Below are experts of layer 5 (counted from 0) of a mixture-of-experts language model. Rows are named router (the router's row for the expert), gate (a neuron's input weights, with its number), up (a neuron's input weights, with its number) and show model dimensions 0-127. Each number is 500 + 50 x the weight over its row's rms, rounded and kept within 0 to 999. Numbers have three digits each.
After each expert's rows: "comes after" lists some tokens at least twice as common just before its tokens as in all text. This comes from a sample of Wikipedia text that the model never trained on. Tokens count by the router's weight.

# expert 39
router:446578468420495488475542412379478563543546547591433539421430504558429410556554548460453460476494510544397595471505484469547529410474455547485470509451525480502446481460463443559517485466537474536523491487507494510538548510545536554578530512551414504481454538536440594518507552420510475500501582461467450530553506497436506610483513469489582415485377514493555466463420488570425518581473
gate1:523430457505418565558471500526510485466495481478466476419473464514531561514569461509598415491510577534522568574470489488468506418523484499403487549514557502487562438478525496535497534388432542502575446531399513528539467567520448474622447443464530497446429413476503638484479528414574485510454539517439488487536394407491484450530408537497543435510511613465532429533568495499532480537497
up1:448607533504550421501543526444496510465494474480543527532481522475457452515428525502435559527467427511413486466533505456438522502482530476543457481457458453528512555552547437500468481602643501493488559489530459426517534488489510514397556633505531469568596564532463374475584539607412494501518455495512479503442545552578549517506544444519488554519487420573530584444370507464470496462528
comes after: " |", " the", "-", " of", ":", "|"

# expert 58
router:413463415473510465496446497548517447435531539513457462409421511570405524550486437565475438457550554442526488499538537508421561447496548460579449493522548564589559401429547529523425494465437547492503565577442569556478537530504568449511511487386555449497516514506473529468532457573452451475534454438441593583412514518552461442469497495529588421538530502542446440507544475483450476584530
gate1:463566481524514477457533516470440588449481500467496512531563476441552539568392536480526520559494460435560599554484583496530604404387478468555493497511466474375495480552468526521403529431543506512545535501522548588483527410512461385560554422512427430451497512497494540462449542449479488533426531508493492478475417494542524517471465524490511430562487487504408524572515575462464630547559
up1:508448453502520467535412464467458573544484632487498576377488479493512569433524436510455426462500504477492540478459531569482472550515562511432539433545546491444486500386549443577608530541564538497597470499477540499539444523451579574539420534443552574542470544521473484455452408562532506486458560533483477497508557426529466480448479488426562514436604496520482538474537507481565506535365
comes after: "\n", "\n ", "\n   ", "  ", " known", " MPC"

# expert 2
router:546501486529437515524503459478490545565421560610548525434420491429424399520538488436552516534500453566472435533426564536497489518597478572504475485466456472559573498476522555539486523568588512449508469498540579542513453470444526524452546530477503443527598456481505499483441532436525450536478601538475452625526555469598452491580514531486569396437559493486569545575487568449583540474539
gate0:442481510436407456543445475491455509473362525464495502461527456431557413502482452574479439601475549496416532515420527532482477575504424472452488529401594536478479556572576509548512476449569643493584454473531461431514443503507567602518528479486450516407550462525527502512492502407410549501561507562499552476506511521439586425467494518522564509500551520426546496452472500471453527485451
up0:508601539509512557548500441428520540437509503471492464476518495421371558393520449561385577591513459442422572492479547558465499557458450578424521434521485526452394506553565478369487506435475506518477480429539520545514485446514465472447555461501480495569523482475502480605539453501477425551547534547569517415498578499439531506559529502417548506567513464570501506410483492500444523497470
comes after: " |", " R", " fin", " New", " N", "R"

# expert 9
router:502478564434530475450589554558406530515453485517509451487441484496468572426475511434569437482460508471525544513499586508460509479558489506440423471535542573549449420543456483485486538527517543598530482516513532443394435515433503567523521496484403467524506487436371574515554558499605449495480575521477423446621521538473513589364546482500547454489522538501471579482488592482575474519485
gate0:463533544510554518480517508587440545432512495570525535428486474454436651539462439515533463509426434488470488532473500578449540553481495466490477423484499594498448527412562529447568521475625456528478565505463459482496479452454464560563541622536526498529499484517553475459479549469460564462580557401471549497527461484530531476414453538484456403526493469512561639591484559566448444525497
up0:509467542516471600470496460594479573441516579530494559455541455514495519451477468553508488545453498511450472547550561452471416586466529499531503560455455507489529549472522553454466501518606537420575484515446376546506499470369506531581531585472532461620532515545588482542393533468504511450511546384505556450553470459433462508442577584546499434523530482488507590548467578550497489506540
comes after: " in", " of", " for", " to", " a", " In"

# expert 50
router:417526490506533605529465570456528573409498399458389553464538528415521503469441477516444495505505495472527436528479479469510449524531505564515408463473448467481447506489467600439449566469446478524593542490445557440449460495539479536531492456406454625439541481540575432492538527475538575536446446536424466460505474543566472490407421511457528487511426413601482447552415557494514520491521
gate1:466529519497428482486533377549493519489481568507479484581462501474551476637507516476593492637477478490439509557603545461497663573468509619479541552457488479484515500526401488498512529525560450387512545529542467530438487439492480503507492494545510589568528520428600533541526541500500483520535560496491442480519497471477488471450502438495506529640464542510459450602521550546543456510448
up1:491489484454490515525352508435507430506564443562511457530524438496540449416578559536502543552494497479519537489437450441593461524430522471552562466560464442479427514461528515454509448477588536565555534625409496485480539527549518471564442432527522593393507505616477541495511482462485416473520535442460491472550443455526492423444563388556530502489502521527427443614429490474491498502504
comes after: " of", " in", " to", " on", " with", " for"

# expert 62
router:466537381560532511498535448466477492528472429488515422553489514471536533582579595508579452477494565586394473489497497605551481474539587536456487476557429557566461557581472626518477507491540514501469474443482554506509445542529444492421572551523494524581467428466472507516530520566529490428475500458508443566486504442533581483437493460484524465397433460491557510446424558625459479511426
gate0:526518476568382506484484406537496556493458488570466438533486521512563550550418528520429527499401478544523443606548521506504514357448529522496456491512461465412452522669541516454451534507502524443533533479435441457480558554538484487490552501508532544534477456360498497542541471509534560482577520530436459459545511568443495496453486391542505526461579480459551600475459463538459541523418
up0:446582439498495455505526437475453496474422575525480616425556552419481515540519480490438592397432468510466461533568528531483448416575446478461489435457542532474566478461564556495433482491470537420566453497517553487511537527531505445472574505564491457525498410518517488533501435502383619477435585444479491506478484409507513478499477404539534426506516592482478543465389496524455517508399
comes after: " M", " K", " T", " Z", "z", " Y"

# expert 44
router:531440409521501477505519479481501490427539454534384493559548379391473543410530513430557463437498536424398433559519439436411497433545492419498488497440508539453539537524445526478492461466459492491583493497437534476499547497503499480601440557468539590532495468588572437505517485434464513481490498482518478455564396458564468566476490520567544552469566504551429499537451531530354512487531
gate1:544521460510409556583516604549429478504520418488477529491477523545532510477451534441594546509528442550487541556544501433472430426556489509498538531509404444451538479534511521550493513519511467515569539497458487507514562468428482507568479536591459644487592513545537406495514431374495585453495542498528462581492415518490463428565558509513518427438553416483559517430558575528403488503531
up1:497593528464435498518460490574552434546503549412455536500473468444561501499488453508435492428554556464491596535469476486437487524585534550631599456451514400524493467539477448462485501488446448561584504530445580492535523466493415387432585557558472585613491448553540481467498559494488459520476484576528555430510542557508511558550561550508398464518457554483484461499501522594555528475483
comes after: ",", ".", "s,", " that", " where", "e,"